From a checkpoint of a small mixture-of-experts model trained on Wikipedia.
Size: width 192, 33.8M parameters.
Below are experts of layer 8 (counted from 0) of a mixture-of-experts language model. Rows are named down (a neuron's output weights, with its number) and show model dimensions 0-191. Each number is 50 + 10 x the weight over its row's rms, rounded and kept within 0 to 99.
Before each expert's rows: a language model's description of what the expert responds to. This comes from a sample of Wikipedia text that the model never trained on.

# expert 52
Verb stems and word pieces awaiting suffixes like -ed, -ing, -ation, such as found, kill, develop, cul(min)ating, to(pp)led.
down0:38 47 40 53 79 50 40 35 63 43 59 53 73 59 41 52 60 53 42 29 47 49 54 51 48 44 64 46 40 48 47 46 35 43 48 62 53 50 58 48 57 42 62 55 29 59 49 31 40 37 50 65 35 59 48 30 55 41 52 49 37 46 44 66 64 48 60 46 61 65 49 55 63 46 44 51 38 38 34 63 50 49 47 53 55 49 66 70 37 64 45 34 44 40 49 49 59 37 40 50 44 38 38 57 53 30 58 45 42 58 54 58 50 51 55 45 39 38 60 51 42 43 50 31 49 51 67 47 46 55 44 59 58 42 53 75 49 36 36 45 43 66 57 65 61 47 60 36 62 31 50 48 38 43 57 50 68 61 72 47 46 43 43 52 67 31 54 46 68 51 58 36 55 54 45 49 51 55 54 53 49 63 39 55 45 48 62 61 53 62 69 52

# expert 55
Single initial letters starting names or words after line breaks, hyphens, or commas, like K in Kim, P in Pakhtunkhwa.
down0:60 52 71 40 74 40 55 69 76 46 49 50 40 47 39 69 58 42 46 57 53 65 53 38 44 41 34 43 53 47 60 61 44 63 61 48 43 48 66 53 67 59 32 59 53 42 47 37 47 41 45 48 60 41 51 45 68 60 56 51 55 50 32 53 48 56 52 33 62 59 54 63 53 34 50 34 55 40 42 54 46 53 43 49 51 69 55 47 56 54 40 61 63 69 57 53 65 75 60 52 63 53 42 70 27 40 49 54 34 41 60 57 53 47 50 58 58 53 56 50 40 51 50 44 43 53 54 56 49 46 40 59 50 44 63 52 60 38 39 41 28 32 54 48 52 50 65 75 64 43 32 27 63 36 57 50 46 53 45 49 61 61 44 46 50 57 48 44 62 49 37 50 57 61 36 42 43 35 57 41 50 57 41 44 45 50 46 61 45 67 55 47

# expert 2
Person-referring sentence subjects in biographies: he, she, who after commas, first names, and paragraph breaks before new sentences.
down0:61 61 39 51 38 42 42 56 44 39 59 48 56 71 54 31 45 51 47 42 51 65 69 25 67 54 51 53 33 43 38 65 54 57 45 38 54 44 45 42 54 52 54 43 69 41 57 55 41 51 48 57 69 48 52 55 65 42 46 54 35 47 47 32 38 55 41 50 51 39 33 64 61 43 61 63 38 51 56 36 51 49 49 58 52 67 33 39 54 57 43 57 32 65 43 47 54 50 46 53 53 27 58 43 32 45 59 46 61 40 71 52 28 58 61 55 42 39 41 51 32 43 49 54 40 44 51 59 59 46 60 50 50 57 37 53 72 59 37 60 60 45 71 42 53 62 45 47 44 64 41 66 47 64 52 60 56 62 49 40 44 46 41 41 41 33 54 53 58 38 56 58 58 59 37 54 49 39 43 51 75 41 42 37 64 53 45 48 40 61 41 54

# expert 1
Word-internal stem fragments of technical or abstract vocabulary that take suffixes next, like develop, comp, conv, synd in syndrome.
down0:42 53 19 45 70 61 32 46 44 36 39 54 48 65 47 56 64 60 59 45 40 46 58 50 55 53 64 51 47 49 43 58 45 47 40 53 41 46 50 32 44 40 50 44 39 49 56 27 46 72 51 63 44 58 38 61 44 44 37 36 37 46 50 47 53 60 48 55 58 53 40 50 36 66 56 68 58 51 48 48 67 39 45 51 34 36 52 44 71 35 62 59 50 39 63 53 66 52 69 51 53 53 47 59 46 65 57 34 49 53 48 52 69 34 35 44 48 42 42 42 69 50 51 37 40 39 30 26 40 51 39 69 48 48 47 62 45 55 54 55 37 40 62 56 52 54 45 40 29 38 52 38 53 33 53 54 53 55 36 32 63 55 48 57 52 64 41 41 46 60 38 41 62 52 48 48 52 61 50 35 54 36 60 49 45 40 43 43 46 49 38 43

# expert 24
Line breaks closing markdown table rows of numbers, plus coordinate suffixes °E/°W, month names, and final digits within table cells.
down0:65 59 53 48 43 35 46 33 47 58 52 59 48 50 57 50 46 42 65 58 44 50 52 53 61 58 45 51 64 58 51 67 60 40 61 54 58 55 56 51 35 48 52 72 66 37 45 51 43 49 51 65 67 67 63 36 33 49 61 41 41 38 51 53 45 55 45 50 75 57 57 57 49 62 47 55 44 53 65 53 48 51 64 63 25 39 59 39 45 45 39 30 56 41 56 46 39 63 44 23 56 49 51 41 35 50 53 61 52 49 34 44 62 49 57 52 57 49 54 35 38 45 57 48 67 33 74 50 38 79 51 48 50 58 47 36 48 27 50 38 45 68 48 38 51 37 40 44 42 46 55 56 63 38 49 35 59 55 48 27 62 47 65 47 43 38 36 59 58 59 43 51 53 49 57 49 52 42 55 53 45 58 55 38 60 59 33 49 50 54 37 59

# expert 57
Line breaks and cells in table header rows, election results tables, and final digits of years like 2015, 2020, plus more, did not.
down0:62 38 47 51 51 51 63 37 62 49 50 44 65 51 50 55 51 54 56 55 30 47 52 43 57 50 48 53 53 44 35 59 39 31 48 52 58 61 42 57 53 46 36 49 60 48 39 67 72 55 56 51 78 34 42 40 66 45 53 52 40 47 63 52 47 57 36 73 53 69 36 57 47 69 54 47 43 49 41 58 34 57 52 32 73 46 31 76 49 57 37 62 66 55 53 37 44 46 56 42 38 51 36 42 42 46 56 42 60 33 43 48 58 53 53 50 46 36 47 40 44 56 50 53 47 79 63 69 46 49 53 33 53 62 50 47 45 57 69 50 51 67 34 54 48 52 43 35 67 46 37 47 34 68 43 48 59 50 47 48 51 51 50 36 65 57 54 47 55 31 43 55 43 52 55 41 43 59 60 59 54 48 37 35 50 65 53 52 48 46 64 48

# expert 48
First piece of a capitalized word split into parts, such as St(rip), Elect(rical), Reg(ion), Cl-, Ch-, often place names.
down0:50 57 51 52 52 54 56 27 40 44 31 55 43 53 40 51 34 41 49 21 51 54 55 64 46 51 43 33 54 44 50 39 51 58 49 52 54 66 53 52 58 60 50 51 53 36 55 36 59 32 52 50 49 65 45 36 44 52 55 48 36 59 43 69 33 68 52 55 59 45 51 55 26 49 61 58 41 61 32 51 55 49 44 55 62 47 49 65 54 66 58 64 49 57 54 31 41 37 55 47 40 48 51 38 38 59 38 62 57 38 29 56 33 66 33 54 47 43 39 49 50 46 46 39 57 71 55 46 59 38 50 63 57 37 64 53 63 64 71 52 40 42 52 62 57 59 47 28 39 57 70 53 48 59 54 54 55 63 45 52 59 47 49 47 55 45 75 58 52 40 53 58 47 45 42 52 50 60 69 52 38 42 53 43 39 63 56 41 30 65 44 59

# expert 27
Capitalized first syllables and early pieces of non-English proper names in tables and lists, such as Kh, Mal, Sal, Tam, Ben.
down0:52 38 46 59 53 62 44 82 53 39 52 45 72 42 60 46 65 44 44 44 55 62 53 49 33 53 35 49 45 51 48 52 51 48 51 51 47 43 49 51 59 41 48 36 50 39 33 42 57 41 46 56 41 61 35 50 62 57 55 42 41 46 58 47 39 45 50 50 56 37 42 33 73 56 51 36 35 42 63 59 67 66 60 77 53 42 47 33 52 43 48 46 60 38 67 50 69 60 55 49 48 29 41 56 45 43 49 27 43 54 45 62 40 56 51 47 47 36 61 46 48 48 51 50 67 44 53 71 51 38 70 59 52 47 38 67 39 44 53 28 48 54 39 49 42 53 51 40 63 69 58 44 60 63 59 44 36 46 54 45 42 59 53 52 42 52 34 22 56 60 56 50 34 50 63 44 44 54 41 31 45 52 49 61 44 55 49 52 52 63 55 36

# expert 3
Single-letter or short pieces inside non-English names and words, often Indian, Thai or Japanese, such as Sidd-h-artha, Nin-ja, Inuk-t-itut.
down0:36 50 52 40 75 54 58 34 46 56 62 55 52 50 44 40 25 52 52 51 55 49 22 43 60 61 60 48 43 59 41 59 59 47 46 56 20 44 39 47 59 48 55 49 44 50 34 50 43 47 47 52 44 54 52 27 40 49 68 71 35 52 48 15 41 48 47 43 50 43 30 49 56 45 64 49 60 53 53 61 49 39 38 61 62 58 44 57 49 72 52 44 37 50 61 61 53 51 47 34 61 39 55 34 65 55 56 55 28 56 59 50 35 61 49 55 32 61 41 52 41 51 47 49 52 54 48 45 53 48 50 47 61 40 48 54 43 44 47 65 33 52 57 41 41 51 68 50 67 45 58 62 42 60 59 59 51 45 53 68 46 60 52 59 54 35 45 42 32 34 48 62 46 62 59 51 58 39 36 35 42 45 52 31 56 48 51 56 44 54 62 43

# expert 38
Function words and modifiers inside proper names of organizations and places: of in Gulf of Mexico, University of, National, Royal, &.
down0:43 39 72 45 43 39 51 51 65 31 25 44 40 40 49 46 45 75 40 60 37 44 51 65 51 45 55 54 38 45 36 61 49 42 47 48 45 44 44 48 56 56 47 45 50 54 54 45 51 62 46 52 39 43 36 51 47 59 65 42 51 57 56 62 64 46 36 32 37 58 46 54 54 41 39 56 57 48 58 56 64 49 39 57 68 42 35 55 69 42 57 60 59 43 65 43 54 43 66 52 52 59 62 34 41 45 48 53 50 35 48 41 57 44 57 48 75 56 41 54 55 52 50 48 53 40 37 59 60 57 34 51 44 41 56 59 63 60 39 50 45 39 50 43 50 57 44 43 44 53 32 53 56 38 42 37 21 53 60 50 43 71 41 59 59 72 45 45 70 56 63 32 67 54 65 50 39 39 55 42 64 47 51 43 49 81 51 55 40 41 42 60

# expert 23
Capital letter opening a word after a line break, pipe, semicolon or of, e.g. H-omecoming, of F-ine Arts, - B-iological.
down11:57 46 59 24 62 34 47 52 48 58 47 38 47 56 34 62 58 50 54 48 58 53 38 39 56 38 54 69 49 50 56 53 41 40 42 55 41 56 49 44 44 33 50 51 31 63 23 56 41 34 45 38 48 41 58 42 34 56 47 71 53 30 37 68 65 59 47 63 43 73 48 59 47 55 35 51 41 59 62 74 43 44 65 53 28 51 65 62 58 42 51 47 46 50 59 41 64 55 47 39 37 63 46 60 69 60 63 51 44 47 62 59 70 50 42 49 51 59 56 55 51 53 51 64 43 54 58 51 47 27 43 66 54 47 56 54 53 59 55 43 56 47 65 58 56 35 53 60 53 50 73 58 45 65 46 37 60 35 55 34 46 47 56 56 41 47 39 57 42 46 38 42 39 58 42 62 37 58 39 55 43 47 47 61 47 47 53 48 63 44 59 41

# expert 62
Sentence-final periods fused to word endings, closing quotes, paragraph breaks, heading = marks and closing $ of formulas.
down0:37 50 55 55 68 60 66 33 51 40 52 57 58 36 58 48 13 51 65 62 56 38 56 42 58 63 44 45 63 46 55 49 63 65 51 43 57 67 53 47 58 51 56 52 38 45 54 23 52 62 47 65 59 57 53 47 57 45 79 50 46 44 67 40 35 41 52 30 57 53 64 49 45 52 46 44 55 46 60 39 32 61 39 47 44 41 56 41 57 46 65 42 40 51 36 65 36 57 36 40 58 52 60 59 66 56 42 39 35 65 59 62 50 58 51 44 39 64 68 58 54 48 47 56 56 23 32 58 69 44 37 54 53 49 42 63 54 42 48 45 58 67 42 35 52 38 43 48 55 54 51 62 36 49 58 42 53 59 59 54 40 52 42 48 43 42 62 42 53 37 50 65 44 44 42 52 57 50 59 58 48 51 51 51 60 53 68 59 58 43 53 49

# expert 58
Pipes, dashes, line breaks and small numbers in sports results and statistics tables, such as 1–0 scores, "| Apps | Goals", season rows.
down0:63 20 51 33 31 41 71 34 54 45 62 32 81 67 36 51 41 55 50 51 51 40 36 69 25 46 43 54 46 60 61 40 39 45 53 52 63 40 46 55 48 49 47 50 52 55 41 33 52 71 60 47 54 58 63 45 61 45 63 53 46 62 48 54 49 53 62 58 57 59 54 43 56 49 36 57 32 29 57 54 40 48 35 46 40 44 49 31 60 66 34 40 38 51 56 68 48 64 47 49 52 64 43 60 56 51 58 49 46 64 41 63 41 47 48 40 43 35 49 69 34 44 45 35 58 51 54 69 42 62 58 55 41 56 59 47 54 42 50 49 40 46 55 54 55 63 43 45 45 47 47 53 52 35 60 41 46 52 43 49 51 57 52 48 59 61 31 49 34 49 49 45 44 58 44 38 54 60 61 55 52 27 43 55 52 60 44 58 48 60 32 54

# expert 22
Opening and middle pieces of English proper names, often in sports tables and lists, such as Sch, Sw, Har, Wil, Seah(awks).
down0:51 54 52 39 51 58 49 48 46 61 51 51 54 63 54 35 52 57 50 32 52 46 62 63 30 45 53 52 37 50 64 52 43 52 64 52 41 75 28 49 62 48 47 63 35 62 49 73 37 57 66 55 54 58 73 59 54 56 47 36 42 56 67 58 37 40 55 50 38 51 48 39 61 57 36 64 66 49 59 44 52 56 50 44 59 63 55 56 40 26 49 59 36 62 40 51 52 58 38 51 43 57 58 44 51 65 52 33 56 38 35 45 40 56 55 52 48 42 39 47 62 49 48 52 32 69 55 54 56 65 47 49 44 50 48 46 73 59 53 58 60 51 28 62 40 60 65 52 40 62 35 27 31 41 41 52 50 60 70 54 57 50 30 59 48 52 51 50 50 32 55 37 62 60 52 48 40 52 74 45 54 48 56 51 52 47 61 59 44 44 52 56

# expert 7
First word or piece of team, club, company, or place names, often in tables and sports text, like Groupama, FC Volendam, Newman.
down0:31 51 57 56 25 43 41 53 44 37 49 39 49 36 51 57 36 60 56 46 62 60 59 61 52 54 44 52 46 54 40 57 26 34 55 55 46 55 56 57 44 47 61 49 41 40 46 53 53 56 58 43 53 52 36 67 48 41 39 60 55 53 49 25 42 53 51 48 51 48 52 71 59 58 48 57 60 47 35 48 52 55 60 71 32 35 31 55 59 49 64 61 46 56 64 44 63 66 43 35 51 36 44 55 47 44 44 68 36 62 67 54 39 40 34 37 51 51 29 49 62 67 61 50 41 45 60 72 63 51 61 57 35 57 72 57 61 64 53 50 58 72 40 60 52 52 44 38 58 43 58 68 34 42 52 57 61 47 46 43 40 57 46 44 38 35 44 52 43 40 48 45 50 62 47 51 61 39 52 37 44 49 46 57 46 47 38 57 61 31 42 44

# expert 26
Given names and name starts before surnames, often after list dashes or table pipes: John, David, Frank, Mar(co).
down0:50 60 40 46 56 33 64 38 50 58 43 33 42 66 33 50 55 50 43 52 55 32 61 64 47 41 22 56 48 53 33 53 55 56 48 49 49 67 43 49 54 51 64 47 57 40 52 49 50 62 64 42 49 46 48 28 45 64 45 63 52 40 54 49 45 49 37 48 58 50 66 51 38 57 43 35 41 62 53 50 64 36 67 42 43 49 57 28 60 73 45 57 29 37 52 70 49 57 48 56 59 58 45 56 50 48 60 51 46 49 24 61 49 54 55 46 39 65 40 44 50 50 54 51 53 80 53 40 59 47 38 54 58 36 37 30 63 49 57 35 41 57 36 44 46 48 50 40 46 33 64 53 45 55 41 55 41 29 51 51 37 32 52 40 53 44 46 42 64 47 49 51 55 47 60 59 55 40 51 53 44 61 39 65 49 35 52 55 64 26 54 39

# expert 6
Surname tokens and their word pieces inside people's full names in lists and cast credits, such as Johnson, -ović, Bennett, Rosenth-al.
down0:44 60 58 44 24 37 66 55 65 58 57 40 39 47 55 36 41 47 50 42 51 39 51 44 51 63 49 38 34 34 45 55 31 36 33 59 42 37 43 56 59 49 38 41 63 38 41 57 48 45 56 57 72 41 55 59 50 54 39 29 42 57 58 29 48 64 32 43 48 46 47 47 40 54 72 52 48 46 46 50 52 49 47 66 55 58 37 48 59 49 50 64 60 51 55 37 61 48 65 58 66 58 45 38 50 52 55 58 54 60 58 30 65 54 43 65 41 56 34 51 36 40 50 33 67 72 40 49 58 38 57 46 55 48 70 49 48 58 45 53 59 51 50 36 50 46 52 41 45 59 59 57 45 54 55 55 53 34 42 40 56 55 63 56 34 40 48 60 41 55 36 50 43 61 34 58 55 62 48 35 56 44 53 46 63 64 49 59 28 75 52 51